config = dict(
    n_layer=10,
    d_model=224,
    n_experts=128,
    experts_per_token=6,
    d_expert=64,
    d_shared_expert=0,
    activation='squared_relu',
    moe_layers=[1, 3, 5, 7, 9],
    router_score='sigmoid',
    normalize_top_k=True,
    routed_scale=2.45,
    balance_loss=0.00383,
    balance_bias=False,
    init_std_router=0.0358,
    lr_router=0.000472,
    vocab_size=16384,
    norm='rmsnorm',
    norm_eps=1e-06,
    tie_embeddings=True,
    optimizer='muon_hyperball',
    lr=0.00859,
    beta1=0.95,
    batch_tokens=[32768, 65536],
    seq_len=512,
    train_tokens=363900000,
    steps=8002,
    dataset='wikipedia_en',
)
Below are experts of layer 5 (counted from 0) of a mixture-of-experts language model. Rows are named router (the router's row for the expert), up (a neuron's input weights, with its number), down (a neuron's output weights, with its number) and show model dimensions 0-111. Each number is 128 + 24 x the weight over its row's rms, rounded and kept within 0 to 255. Numbers have three digits each.
Before each expert's rows: a language model's description of what the expert responds to. This comes from a sample of Wikipedia text that the model never trained on.

# expert 41
What it handles: Articles before named works, titles or proper names, as in a remake of the film, "The Year Book", plus line breaks after See also headings.
router:148097109141109108132129148065132107103132152170146155129084137132066123137170114105102146107136154111104130138125118131120150135135104103146134126101108134162150134139139140141112132105081095117106126121122128098167138111163127118127110136118147142143119154158104049152170121124091150093140136135118143093154106122197150099134120129158
up3:143103126117104101131142164111131140128159115138076141134177109108126151121156123141149137138150153121110141141128164101108117123122110116100133144125096103152100122149099144146084153138121157129151140095120141110151132151210107152158117106137188112099135156112145091100144119108133176123120130178155120091136174152111160120138107137164
down3:114127120113123097119135101104112163124109109152155155125198133169118114157112123157086089057131146162135120106118125128119132156120133093098108153133137118115131113080128139082140104147149178132123127109122175140128140178191130078108157140177139136166088143132100082097110142150136134151157129138165128144124112131146120135152150107111
up4:144128130131113113120101136106129148150110140163137131137085141126147116113123175086111103133132088147149158101145111125116116088139141101098122114092096123148103141129154161133167131139110164100107124141096155142160177154129110157134166100128136122143113170141152099149168109155095097146150125141086124142149137152147162128132170103148
down4:134113132109124140165154111094156126136181123141096116149092154084130118130133138103112141142150143133132128131104117152156085082138116146100164114167146125118081147096089113098124158139073121169166123117158103104117157093121133143115100148110110119100116130087145148123169166092107143160101156111144130123132106096124154170122112170136
up5:100118114158130150123134122112137128149124160125127133186161109104121135105182100128118128157168110136155126137088137109093141097165160172162118108139123171113129133115099109153135146127128114131093100161088132090180127124137153129101107155119156165184141125173113085136129155154137119085106195145124137116172132125148141122177118160136
down5:112093164154123094138125140094162123153128149117136160109111123132130105120078101136087126160167168104113101075117132127147161135129161138118129118131149124112061128154136149100128102116146100158155140128148131135133130090106142144130127116122128102158149145145172138156105131147126184152111051136112099105161127126111121114155168140165
up6:112102102173093100107084136124157098127113145119125099156107106095099134137131110117079132136148140140101097161105112175151145127088122159122119130118048126175127133177140158115132147112120141097136149164165122122127138122193109126117136165104154159140117159140102110131112104094101152157148187113134121135109117133130118140152173148152
down6:164135100131100123148141177107127157107186109139145092143087131138103121083121122151127106127088127107138137139169113180133131150121113128121154109102134142131076129107138044132103108125127126131120082123124115102149139112136168105119160117162108122127173098087081111096142148123161105153113135138133154149074128112134120141092157144114
up7:107122134143134135124117114137160115182153103125135115168137151108143090118097113109129138135123117090136141151138143147144135115129152148120152147128094147115099123092122137122141112111113156133164153129096133151178122143213170132120108168092198140141091095111137087144134123142116098117149122149093108112128141100111119094145147085148
down7:113167124128144118096126112141094147100138115119147142186138172127161125107151110132115119110140083108112098123150159119138179137154086103110147118091131146128112125133135135139098134133129088155141155143147123119153097108107078123087150162145084120117104121167114058167122134112130182116150158080133152156108155115098065099136128112132
up8:120112131102124098144138117128143142117139113138151117146121111097142169126096179144104158150141146119087145116100147130122150139160094117131112119127140099116183123133122116141091125123082098098127089173188112114142129131090113130145130170144136075154167135121150169084145139113121122160134122128137133133142149147133144059126143122145
down8:125161110116108112109112137162098105140115077115142141134131180114128121132150106152161090128123169100084158130122128135103126134142151121132070102073110117096094122108116143146127096093136146135138088125114088115102083114131114111116122100109147107146147174140129076106146151122168123169115155165135155096149116112140094096157129122112
up9:120156111124150159089139193095126133131165156132165113120102139136128126132193115101119106129127123129120146113114102140104127138089110151115100104107174172086165113104117109134127071116087120070124094119096047160152143135167137106108152120121137160117127119154123108136129123132114121122099104154119144122157140140180105146158133113130
down9:120162166178153133129145158115127120162109124122139143092182157092112167097125119143161108121142121115159080072164149107143104124148130124125145146136126120141134142100101148127142119117127100123136137121122155074115072150102080186123132151108117155113102107143114176119120148140161112169085134154105135140133092107124144120156157134171
up10:121108132153141129146132086095107103157108143125124131184084150134141136122130075063139119122135125118160096101164079085117112150118134138151111123181134172130139117099157137127118146096100166113128115171116130153142136114156116110120106111131115128124161110130146113164145155122134103119130152089126116146126122119133126141131190115142
down10:123166165120125115156113140136089090150121134142155162133134158111106103148110095092087133124128153130147100107127134125086121093159118110122109159151102144173102127120141108123124119122111146178163143135144128135118138125090150092139121165097149145153109169086115171110161114141099153109072089138111067106166160111119114128134082146138
up11:135118142127194143114146146126109106124108166137145133094141175125102123116107130181133144092088142119118157153158129121145108153149150131144131146126108179147150092151156107123126117101139096160142143144097130154146172099109132113090073083167115134106119127121117142108144106103170156114138136139146115110079096137163101124126083131182
down11:132130139109114162137141149136180123151143090117105109136121147110136125124109117120153111153118099162122130125180138155113155153127114148153168111143146142106112125131186119130129132110148113162095129101158126115125090135096085077097097129130064116151093101189162126157159107156114105118094166109090138095157097061129124123111128105111
up12:110129113156108151151130129124134130163094124150133186101147124133147112111159137138090124135143125126095157135157102161095117113104122123131147183097161128125096115159142108086130135104158106107133129120153130110133157160164093130157141121152100138077136104154079106170081130151110120151129115118132107138137136155170143128084088132087
down12:179140108146121141189163152165131134141111170118081117109111153133164165105136140127132169134151102141142134146152144181127156123100136098114112100091159112118144143172158138103081101129145153145098113159136132135128111110155123134110156101114145096131129098184133129128073143132155160155185141139139108128150168147114138108124129119140
up13:168122129140176148158120131114111091135116117173150136197086146132129121117150087100162127145129110103102149117149141166159135187109176135189144148138152104112133135110120133111112161152117135120125091135109112102154159138112125117118119118150139151146164140173157143171174162155116130147168162135124126152130115122134120168075194121118
down13:102138114142135103126093138123156139183142113134099140153138124152108133125130129129138134137147131097096149079127096114138119148152150168118072132135159069099149153146127113091119157123148148089105089144113163128126165145141126131107143185101161125114139164148139121120192145147151125147110074094101140152111084124154130112133146146099
up14:144072136105165158155137131145124137153129104157151141125103157161125126140139111165122141082129119102131098121125090128152114127135165118172120131087131101107142112105113126122131091157154137127092115119152116154099123074125181147126122143160165123091106078092104143115175136124137162078179116106134112107164112127149143116183119133166
down14:135135136100150138100112080153123150160138145153114152130102120148142086187090135119148123153121134116142151099131124116163124118114103118138170149160114172139159139132081108174126087145134091122122117144144138122128094153120145191117139107127116146158141103089090147114141114065148093097113126128114124108112145127117140137176119128149
up15:113105082158091131124069115108125133120125149120115131089099139177123138135139121132125167108126107139139155091162130117138180143102124157110139120158098127164144102110125150108144101153134087131101131115160103107144145123119153122105172127108135115132121087097107113132133135141107169108165156119140078126122141127141201122140163133116
down15:113106088147135148088077150150174126168109146157151173110144143129098169135147109115102101144083100111103135082148113137132157118101122117144093145135144124148153112122171139169118117105121133122162121122092132148112076079155098132154123163143117116169139159119136124138136175134100144098113150078124113120123132146114122088131139129129
up16:106145114173116089136185136111131134141135161113094143113137157093109142117098128136151143157147116113096154135161145113120110145110157094132138076134085119138164096146118132120148112088113153096174171142196114127102138170153134120069132102133126143122118105135146138146124141156144135148109119099127132161134130122147147105141144211120
down16:152113125137106137122156135138124140154081148090133174156142131152128128099125132121122077117131124126116113125149127148101161116146139133113106161162134092125112129122168142122148109099111154143144115096139106116119113100132126105132108128103135120127117105164138109111126088128087060105127131173134155141103119191172110094153144144073
up17:128118120139126130118116132133135143138147128149152139151106153132103110120129141139158108155114137121127117105120113123161114127086160112118122161149082116168113166156170106120119117130100151113095149112134065079152138171133101108139131108121101123170145132076128107105153092119093111126072151124100148111118132148122106113151125110125
down17:119115138130142130162145136151114120109172099125115145132096128111117127094100127131132102135135156166116129166146109143135131121134094112174148135140124133124101114135159120131090105122128091136148176114149135115138173116157120160153143161125091154126144163104145151144148130120123124158138136115123129148151106110071169103120144149138
up18:148127119143120157121131163113169114107129160131110103126103098128087120121139128095134147125111126117108116136164129137112173138142152094161127142143121152124116128136116138122149156138041122114143139132163139089213121177117152169106137131117121139112094115159097123128147132167138151111123094164118149111100154142172129102148156124143
down18:120137111130081139097121157144084135170103123083117127174135141119152143109163125177135131107142142152116119103150159161155101111142113100158142106126118160096123159142085144158089160138097148165127158140137134110096148092116172093120142112153137119123137199096099139086113092109084120159120165133118113143116132136129108128105166135148
up19:155095117126124146129122128103138125150208085159131077124082136157113145103170144169121093126104147103102160126136100111186135104141121139151117151140115126121118147132160091127111154137135141112148111132133091170129180123125087144122115118159157153157123110139109112089131150147155138091148105143120130138147103130089117111118141127110
down19:123139155154118171150124085149134156119111145138095150104123164169143147158101120136096115122117151114158161131149130119148125100098150107124135147142086125124134105132140127182142127128128135117133142113126087114137149165128128176090158128135155143150153096116117111091097111141132094125124146134147112162133123134130142116099124159138
up20:133108119123128121138135120089151070086151144178150089138096099146105105097152110153083133143188144155139137178134090137155148126142108141122144138101142129141123117124135142107115069092139106122110176135150151087143158153126108132148129125124107127095104156120156123109135120109113141119110154094088133112113117131159130099129111119140
down20:175100123100132128116090099159162144082170127121134142102134145144123130118146139162179111121149137159118104183135136155128131140132106145116114144095084102118152120122117110141098125171096095063109089090139097126157126126134118114143147159078115090126131127167138185088147073111137132125156123151129147142116086081157106143133076139096
up21:155118125130120094115107149089131088121152125146139122130138145140119102144159153116154111146151152169080126125107133141132160122167110108127154114160111145152117096154154126111126084118143093155098129135141138111174146138093146101129107141105157089144114107117084158123099145143109098158172144112134106126172108165096092107137135103142
down21:100110138129155108161132067149082095124125095145105125125104141125113170140110114108109191150123139130105124127119132104142101132137105104134128142084129164161105128171199101113161169162141093063137093150126131127093111115132106100123125133111115160113109113130126118092136128156164148118155126153114128112095105085150095147120141152095

# expert 44
What it handles: First word of a new sentence or clause in prose, such as The, These, However, According, Although, typically followed by a verb.
router:170104112119119105151167099078143119113188133150125128185112140092119134075164169157143174141136182157105155133138080095087109171159115139128155116085114120164136134124137162122136142081128085106105128138141129097164157122179140146109141136153135144120137087111104081156130097139148145108155158115155106102149124111179134112126149133135
up3:180160115126155116144128081116140113099183121151122084138137136142131152115146151137089203125167133163112097093171127153116112107127108114132116128127129145119114148125142166089096141127081128147096107124119143103128148115150148146111137103070113124123065104108151109140092124081134099150126113117101152169135070109144156131090123093154
down3:159112165152118125140137118147107070124144069092175129154154152076147113143097135164130115156103128152121122144121178129178125125160170100177118140123154126101129115126145168089154110115135156170093111131132118129130142142135156152130110170108148177148148158126118142131097122135117150143165127141149103143123091119094091143070123116145
up4:127163186120121134142095142149122117159145203144126149132129132142083104135158164135159138176126144120146124135150135156118140111129138117130142136102122131168110127102166134109169147111157092103172153079105128118128157153121090148134136141178137103106132138109121135096137099113125110132139102076141118087181187103147101160169100138117
down4:153119153114188120071093140068105152157120120142090117099091134133105120125157111133081142169159135122107138148137075120105134138184144110105151114130164116135118131145166087135090095102121165163143154145146134119121151143097141119092103175151102159129121158120151122145121144120132126129129144116139159137123135101156088076142131133136
up5:106177145141113140170146141152114117173124109163108145174101117136137107155092109088132158094146093133123134154129121110102124117159133091126110102160099140132121148157108100174136109127138092144095171151144153153133122104136116160149070132093108122099119119106125122129142182133135142134159076101115155151141083150133137109171141125092
down5:123129094142132147117133166155097103100104127139121122129125100140142146118113150151079147107158162100117132125098109107140124152121121134102084147159112133102134144152077120132098152116152099133108154129127135131102126152130162177153165185138116083155106142115089154116127150141139129143157122104132145102138115156175136125158085180113
up6:113113126116121139112078126134083088153155121109176103138117153111115104154113102104151099150138134095078107134160150100111150120115128148119117067161173112104099143107127090151054140120094162165164112137121158152104137147136136084090165161083127132093151119145135156137181118138174124132136157139121156121123101143146164147117145156132
down6:102090148172152135131095146117116133102118119091138132125115145142170094112153120136141147120117132111118128151120125087085149164083133115114143171134143097113126084133149159135130150113166132157096140132115122087152123115116120172118107133156161145101113124064138138118150122133144099148174136133083110088118087102149156093141165110116
up7:133134115147117104138098153087152148098114125131103120152125134084158154143126118117154148182098090078188106135112165151165129100132171113101142065124128135145096136179176117114135166163137125117086154072126136122123119147112163132147098126128111121160154134114082097155163135122095127103111119154123151143161130107171096136167151077152
down7:060154094127134167144137121169109158133137091162132154155143156137100160141108156165140162141138124136121129167120153108155139138159137081127134127100124146158114132152131161154138085111106110124168109092120089123171125144137132170084129138136121161144096063158112123147144069111124150142160150164129138111111141132126176091163127115150
up8:125137105141099130113135107159114105144149152129152186159121125143072099165074139085128143164100093156147132175112140158110087107137089127147180109161138118108103141143139100162098098093137086115119145118097103138153163100125135114163129167102155110129139085147135114101126082127144100128117159123142113131113146112128109162150127116116
down8:120107134082143132130150123137068156142162127142118122141102169141174118124130092144138166133117127139116130133159154135201107116146167144140101132137143094107109147081117112128137103077144103119166087150114121132106113073117123122093067110125139120161122101094136091118157130151117069137132147160091132114117132137119161109165128108137
up9:144133107138126168139115153138123080149182145156179113116109124135115133161166131113135168111130146120127111110121108118133128140099128146094148181117122123134116158154182149103099166141118129137139125066112135135184097130132143117135103117126112155157099107143120139159148089136144183098136127134091116158116153128134089143117143164132
down9:131127116133132114142150129071155158111061153123082112115150142133156155161124114143169112111097133141118129124127118131161155163141152094125137109145115140125104121164124108098168134145137099114084158119124129121113099134179122140081160099127145124127137141118141127120120152139106114125126136145114171105167155109170155147130092164129
up10:091133105159113131122080135126124131142163147148141147156150138131098165118114099091113129139142123127159127105142155135155116157128141121130134136120123100143111126141119138126092153129119121137105166108128123075126146120141133096167100113131141111133156150080101124147189154125144145101103126103115138090164112127134121092158142120164
down10:138153149114125124113105142088098131139131115070130152123122110179118156096105122111143149099127131107129130104161081185150080113143120138149116170129150100113097090140114159146159115129123123159141140117156116143144105113158141130146072111099087150136160110072138131143128104127164105088108123141066136105164117116130126119152109159129
up11:176142129137143118101137168132147138087155118164103103150142101135138147107097102111144103113184183136131118108140143105105154138128096093109115132121145129132152124109137094161110144163138162130166115160113112121179122092121124174114128110106140150129156115127147104136145130153099137116133140154112135088129131119141090062138152110133
down11:153146150124119118143130098129119108174115193143098130149160087089117126110126114135113115130138136095076121121107108148093166172135126145132113104117130127145103133129120105149104085104114121179141126145126138120125130138140124123132115130110182162108150093111149085109117187093107134106098113119118137085157152139125119114171098121119
up12:129137136115135115141105116116140100118146137148131212131120101093165088067119143168122151109117103140142139144122103117125117134144118087126195115123152115143120082115166147121132111137126156141143105134110173120130112163086144172100148114117093130140152132173107114130129116122092118133146109133145152176117073108167106093132152129150
down12:072151165107124096158167127095095146179073106134109166163134120157126133103145125101138134102148115181137133181135111090096151107120148137090141139146135089142069129167161128135107126130149103159120108114129122108154098141085124136115164117110104144105115172131096153110119162159122087150085121099117130126105106129126163137110132113160
up13:158128164112130152160135110149110135131089120123125140100136106175123143119128110132136166095112121101132122128140130155117072114094122141148099135132149154110150078133140134110125151126138142147102111134109115130138134150106141103124147167151092137086145106094106133177126150092106126124125120071142093171116112133131189120128123089137
down13:135158090147101115139131149116138116147144130088107138154124106132126064134120112107146164119176149115144119099116144162119116110093125152138119131166105073116161143118141125133127120141147122131132191138123100155129163136123120091145073130137115139153145142114124138128143113121139109123114143119157095129098122138148121153133204152119
up14:160136107160129094161166098115121130105130111108082126118124150161116095138168125146139114149163096163109138076102135141107152120101116159145141112127113142144072084157132100120113162121140164118143108157157137144137131110119155130150141142126182138154103057141112105180133115118148142120153168107124162145142124125109080122133111123143
down14:097126083150134167110086126143104089157129100097183113118116139122129110082184141107122111137168138150137094109065152116148110136124116159106099124121129120073124166111090094124174113158151142129157145138151105122124138139109129169134162085157124130131126111144136143122120105168162141123084087097109154102115093078141095074154113160108
up15:126085083131099174118080135127157140124148144147119132137115136117122140120130112129168121124130158071123153117141096100144109114116119082126089157152165116130110116101108109125129106109100095067132118117131123141163148130137092118146153104162160135118113105126123080140132148140165173122101118091100090134120118154193118134101150117181
down15:116167143147118120114130112141116190169071113097149131102145140150146153139169107162148132117138113095147158071147137125148132128134167117106147121098115141148130081114126103113159140171129121135120168159121136161130107121118124156152142100132146127075122092125087156146101142128116124160128135115142133169106127135151131132117103163169
up16:124139165146154137150111088159114147087128156135127147161161130151147092112145102136099129094113131116107120152131158141130121155158190146139157136159164131111126086145105178119134143129142105095107112139077106116138123157130154162083103127108117117130157154109132147104139104125101169125146152138098123119128139111131096150096083105081
down16:130124131140163143141145112119121136097134104146139117100121095113106116125111110105103115132123148136134125165132175117139155114180099116125071121104132141122089109130114091135110156095137121136102162108146099141088114128112076127108109100086146133172130103127141140142182101114112102161141093133149122139103146119133118122151129178141
up17:115129129177124095123136104103122151114137149158135145172144134173152106157143111163153124141090123129130131125145087165143137146128116107118111125141106125120159129108125152115120113108099122082102103116123125189098133147095098117088162108127167142124116123139154113132152098089094099113147116136117133098152129099142150151117128149142
down17:121163160125154182108137109159126165170148110114112112103162157110147102160091116171146124107105089133143117171123109102088131128108163120154135109123123107151101185113127116141175147070126130107089137168136124136135171124133148116139115131157121141123140114125136143149134148119137146133193151159111117154109120148182083142109142127171
up18:159114109129146149151141149143122181166135133142144114137110142114150160114191153126200116112092122151148141110151136131098104130104133088116147124108137147080141132148151146125136135125133117116111147118136128153117131105153133142106143159150121142135162143120131096137141163173138108117141117114163067120147132149122148083147079165152
down18:093122104114157111085160124160113140240128139160148112127117111129103126136135156131127120123119122139094118099102160170100144139128129112129133166134119126151111120123142119137144134157149152107130147124114132113139094103108128132138162151121106106135125143158118100162092135135152122104105124099105156117154108135126085137122125174074
up19:162118145129136151155088137125125119111169127146153163124087083126132160129165141149130159163115134153146111129147174118145130102111125142148129142116099069104135133116077109088139123123124144164125129130114135085136132143161147149141150124139134079117120103147114101118158108067121117104113151099123138147148155119142127130145112131104
down19:135100141113145138065146145132167153140118145092128164123134123122132113086117074136120162095141152123135134124143124156108166081121133122124113100136126130130144143132170142126127116109129114145121117118139120130099089105143154125122059179130139086078100103139114195124141170124164141162141101072167134168118178139175133097135122129121
up20:141162136148126137129122095130146090135177154158142103181144120113114112084106154153148122145129122126110151130080130140101168138128117152166144101116151111140154125127153068143096151073121142111091155129085076136131167100122161112085134104121136136120136104139129127112127168132103152108158122136126116139114104110156096150127134121132
down20:110138142150089128146153106157093131133133106125168095165152121126126136130148135123127144116087136161131101161172091082128119130138120125122087135087095174162130124087139138126122137082131096154157168086147086150119129102132127120114158126087131115111095120142128121130149138127100106112135156110088140111140141047132138128127118151068
up21:120177115125109192125099136124131141128145090123160124113137106112146109101152143123108112127108123118108155134183088091113126101115143133118157128102076096130175164097111129151096115142117143108127122139127150125132125094101115158123124159134140150052144152135120128102143057140108122125135151153146117124137123093168122112154069068156
down21:118132164149160112111120129160131083144127141145163132152147102158128146122114129161079107172108094114095167146087179118120134113146125152122123112106104121126136110101120161165122087138102147119178087100141101094132165139127129142109101118101095112155113160128140183098099082127156124120129111144118084148085080167120106143105119118074

# expert 30
What it handles: Conjunctions, adverbs and commas that begin a clause or sentence, such as when, because, However, After, although, There.
router:164100099127116106158153063126114112113169110143114100165100145091120127102130135140119176124125157120109134170123147081117111164142106139157144146076133151147131140123152166151111168101135042094128152128141147083125147117139128124108133135149119132133124104111140101143174118139136110135146162140140094113152104103163132110122126134127
up0:141086178162121136117099121133137162122128127098102161118168165135088116142138121124133140116156140154159127146098139101148167110128118180161158118125125129151129153047182142137149141145113124166120144140074139129176154156166113107132166115159131146113129125125092132098132138125171127114136189110126101104144141116134134138115144112135
down0:120127146129101144168132126143143088126129125126121086109135117103150126153125126124100112122081135142103085159158118170131124140153151129163136161089149087143111135138149098169146159150133131164079106113062125168130095131109136116122100138062133173116143083142142098105128138142139101151138105174142118178145114126118145134102114134126
up1:119148096092157160143128148158116128094133113158123097103134117117119121130121125138123166098109122155110143110192136085092134168139119149134095133189119146133173120135101119149097101085124123110171101107092096111111112133152182140086135103080109126175148125113114092099150122157085147137113177138109140120188107130132149125137114160126
down1:114101087130105079116132112133094110200154121133119150141151119113168176205145141098149126126127115113067126077149116079123105138152102107132113174131133165123143142101106114144150091127129128167149127113135088112134100105149154135120151174097138149097130118092107119125153124073137131145094118114134169122170114115121139111099129120110
up2:171110145085118144166111126100108118168148154140115105173146141137157163102135138149158148150156157130137102121088090080122159125115106121127131118150138133108136145079167102131115128096157087156093142116138167111135086098141108132123151091149171089120120116146118112160131129111152127095100112127090106091156080131131159135131050077139
down2:147129147158117148057161127183117156126112129172128151137136130099134083141155096135124109117159123146105155111148143078138130125106120148169136144141100125095109135142110126119113147098143112136160111137134126124127125150132122132126117122154158064150164148137104168132136149101115107126116168131141101072150114169116105161176106134173
up3:128140116092152108108164107138148120141124156136151149153155091154141085149140161174115179124111137076142159116092103177125142133084143141115126135120115128157125111135154126121111154149154135124142111067132127116161153141158150120110109109174117165106117145115140107162132149095117126117159123107113089162145146087155169143123175147115
down3:145172084107131077122163115115093145118188144122125114115134116138142141135137108145136140121128137113163124096107133134117099124133120088144141117118133126117117125160159119090128132169113112106141121108141085092118090112163116118119154124094120120113175137175129097162125094113154120135090116111117117137125172097144108106125169104159
up4:116147113118126147112126125098112132121116093134101119164116103145158171102122149100133145143126091129109159087117104105128138097153118183129138135093138143127103119157091169109122176115144108075099125132107132165129149121118131148089147140145143115146114116142116127085139091149136151074147101138136080099106124140066111197104120129116
down4:135139062161135106185114159144115123133108096155106089144109150121121109119124102120113126140087126120139139088123080174121097145124144124090142176112114145142119153098095147127128138103131150155105134127161095117110094119117174164118124083154133102101084133165172156125170168129135151122110144141111123148136137124160156103107090117114
up5:114135157138149101140149080147131115166116089148106105095098150088117097156148151116145110158126111100114140152074129163156122137141125151122124092102120147119157107146135127142112135102109133139089134147121109099134141137128139133109153139152141135115120106119120120092071129138132101129110162131130127185133092146124182139182176162092
down5:083121084113122109107118119147146091124091109153133097138105141129148134133122120132159121161139132099132103126123131109102107129104117127102120159149140115104162151172117156165122101133097170143104148150113123179126175179130124146124128120163137065099170151135165113097114147131146140150159107128137153148152120134136138088118121103120
up6:138142129144152149116063127146166101144133125098116139169134106135140110130184127109077126139121126128110159116159132160097117128115060161118114126084120137102149135143135136126110105128133073129145113096130135148143145142131144122099143124125117142128145171126089089145137120105099166134145096165137109139135091117128128169155175130129
down6:094147109157133138203113139110127134123143093126154094087133126151128133145120118130138141117121120116138166144167177152177155143121135113122135157112162155097136121174117111150139121157122131164126134137157169118149120152124127118122093131127103118154134097157132116097095162124100136115118156178108142111126117114103152132120148132132
up7:137109139100128174145117117133110125143133112131137148153106111113112124138119144125140105172155114121119107136093124174097168101120105141066088112124171117130114147108152128086143128162118100112132102153102147119126149173143132128082113109125111117170143128106166138093176093146109129121139126126139091138135107148135100175130167135144
down7:129135129127140110057145177165117179140154120093149113105139098138136130138152179074189133144135161130138163118160088117154147107108137148096114140165151079151124071159155150122143100105122102137142099117162103121163119134131127142100149139133130146140125109094131133122093167144124143158126158139114110154171130152122143143081165166121
up8:113095104121114097143123142131121096111160107138140158152121123088103107095169121118162179118196162133123122145129109176099141147158117102155158152096106123148130126173137148084156121118113110178150144125149140147105108128141151136111089141165150078156141108076133145117134134133121123108137151126142134133107095118138168145122161124139
down8:153142146110149077117107135120201138116105117135139143132164089139122133104093107124095115115162140125145081100115141126124124091105155134148156126146119095102151121143144144094141113131112123157092153108100156165089121108170110136164114127118131169109153140134134168109118142112096161125150140108119138113113126075097170114120160123114
up9:100154116148118143149128111128109107132133152118131111167158123080082109164104137124136109127141159140142137079117142090118141121126107149120108138108139165129090089159115099135126146128092158144125137106135143107131174136111109128133159150096112076158101092155132157101132179137147135116072120128113145142163118168138129123141105124086
down9:141134117187151072119159135147124105105141116113134141130146156146153094130115134137140094148100101118127119121132164156160131201103121179144139179128099095142127114117088142124111103142135107191119118092151142139119126160112159132145120134112105124135088189164088107106163162081121132143122132164150146100131121101124129139154123129109
up10:152168167098152080144102161113136122143096146129126173124123114139128147123138159129128153101165140180101115176160132129117151123136144127098159098162096162112090096131137118116141099090182150107143107133144110135123125084143125112121138131155123137092147100132095112071180105129091151120114145126170142129098134132113146142155116132169
down10:112115135095111171135113091114154097127130138088164091117113146118112119102111155131129121084132147133110135126120140118132127086134111192112146155149139122104116119129121148132142165155098138128166091133117149106125096125081139121151101131125174143174114104141126149155153112094157117134114154136103145116118112099165136118116099094124
up11:130061159109119134092147109087119122130148136112112088171112143154124159100141148126127153133133171131115119129122147102138173170100117149100129122128127153163124151138156118122110145129106096152101104105130139115166115107171131118094157161124126121096131132125107100144091130141149089143129123114153098105141114116155138102115108127124
down11:129138155135110103103161137124131146140104128162123120124147112112095147149124132166127084118111154117146116144110120119120156116104159112124139100119163154132163107105107114147117109106113162149164118126107174141140043155139161135114106128171146120129146151099122141130149170133132122120111131104117094126116127156123155102122145126116
up12:100081145162159122148144064157123152149158125102103113108114117124122170177119116136126121179131110108114160133101092151110129102098130135149177163115109166137118131149140159122105172135121100136121136104172118111146106113173172108148093113179119120103140127104140102087193160116149140099157148103133137122142085112127092128127149133138
down12:141144164131151125073111099161144162139142093130139080156128087115141108136137109105107145170128136140164148126120130168148155087161116155127128172144112184124107115120140132106112120141115138165154127145095086114118153091136100108127147152182167117133121184120047158157177171127151112134122123136144143117120120161157117133136132132166
up13:153140182098108127146128085128127131150106146102093128175139087140137134119126132129106134111140179106155115103091098128122133168169130082117095146099132132145153139120098102093141112132179102175141139107127132106164130124152141125127086148147093096139138116100156113136140120155146144125134151090150099126099138113134140139106122121120
down13:128108116171179140114119131127192106112106152126123123139113129108115118135135147161096141134095097159121093094140061129126123114131087095138158133109137172114150127137181141099152137138088154148129097110076086123127146142121119094126086143150126078134144114115139196113143136101115125147100118064138128153124134122119135117110141127144
up14:122098108087112104177149121143142173159151112155123126097120112157118158148141119117162098092084173141120108113119125110116079128133116119086092112124153058120137119111145166163078140115144112138154125118128119106126149134109073108118080108120157139150143092119144086138112158118096112104148160104142141097120118140125112141110151119163
down14:086156156138151106124135165104071173194119103080094167127120128117130156142151147114165120118136104127154109085147170152129124123125174122129136111112140137128113073158119118113135154100122105121155139147168120107127106160108093106127138111117135172120182110081114113127123108149086119139105123121120122103142139142103079125143107120172
up15:145109153119064123160144118141148126152132078132092119145149145118152128148121121084116118118118107128151184146149151125126111135146100167188119151111117171142158154117115121100124185112143139138162155117150144124137130154150145121104126131149100087132183140139152101109102131203105106118216128147120127156107155127127082132135071122134
down15:098139156173130154159113157146106162122111102098131138132116137129097124146106152119116120144109135125123137096131140147140127155146145122138198105126105136145168155095125115109107140141131134170071085144103144133142068120132151133113125132090182145119130104136150125092182106144108136130099117143122142126167107121148135118097117132151
up16:147115125161101159106191116116151106150154108123120130120131172081113072135171126115116135095142121137130126114108100100103086074147107150113127171135142099138158121121134134112105115163091129143146103142147122081104135142152114129157113128131089083086095077152176090139126111113128121149163153157155141161123102130144097158073114107142
down16:132143147111102109108112133103136108141138106135117133161147141094132121116144111142131126135130128158089151151161092115112117095132115166122132162114111193114157134113115141110118119173128107134145087115127106142160115127096121147146113119149093098106137156164128148141118103138123113098097138074135106183113086095116107173074121091140
up17:147109148173159147147092104126131167122169099108156117110131115141125141142134063109152142140114116114095144108141129175098097112068117146123112108119162183115154130102149118134115112171151122120191100110116125145120143155106127107144142125110094131145119163186129118142130154132168091146119139150130131146121072116129139149066181132114
down17:109131151135181145159159163129145149111147142129092094092151095207100142108121105123126086141107094129081122133159143135125105118108142143122146117152141128076132114098153134184134110130172139138157106125132093115139072110142131139163114120116151106128114093131177118109139096139137117126159052161083146155110121151105100143132103108149
up18:158110158126097169153128103109119131096165137141111133159139131088142141103098144135104120143115118092119126169125175144117102152127125136152156173089097136118097169106144164120122163130134078088123169132097158101153123124154100138099105121156108128158110120144132144107124093118140130157103128130135111144127115112147134114138145130128
down18:127133130137141048107139125206113155160118115102141122104127099061142110140109112125134085125093172117111133138133144153087131128108141157108137085088146160133148123131113098108121111126094126137099128117152153156109142094138124144097108092158144098125151128160133181128154171129152113116106143147142099108140083111149103086120142134169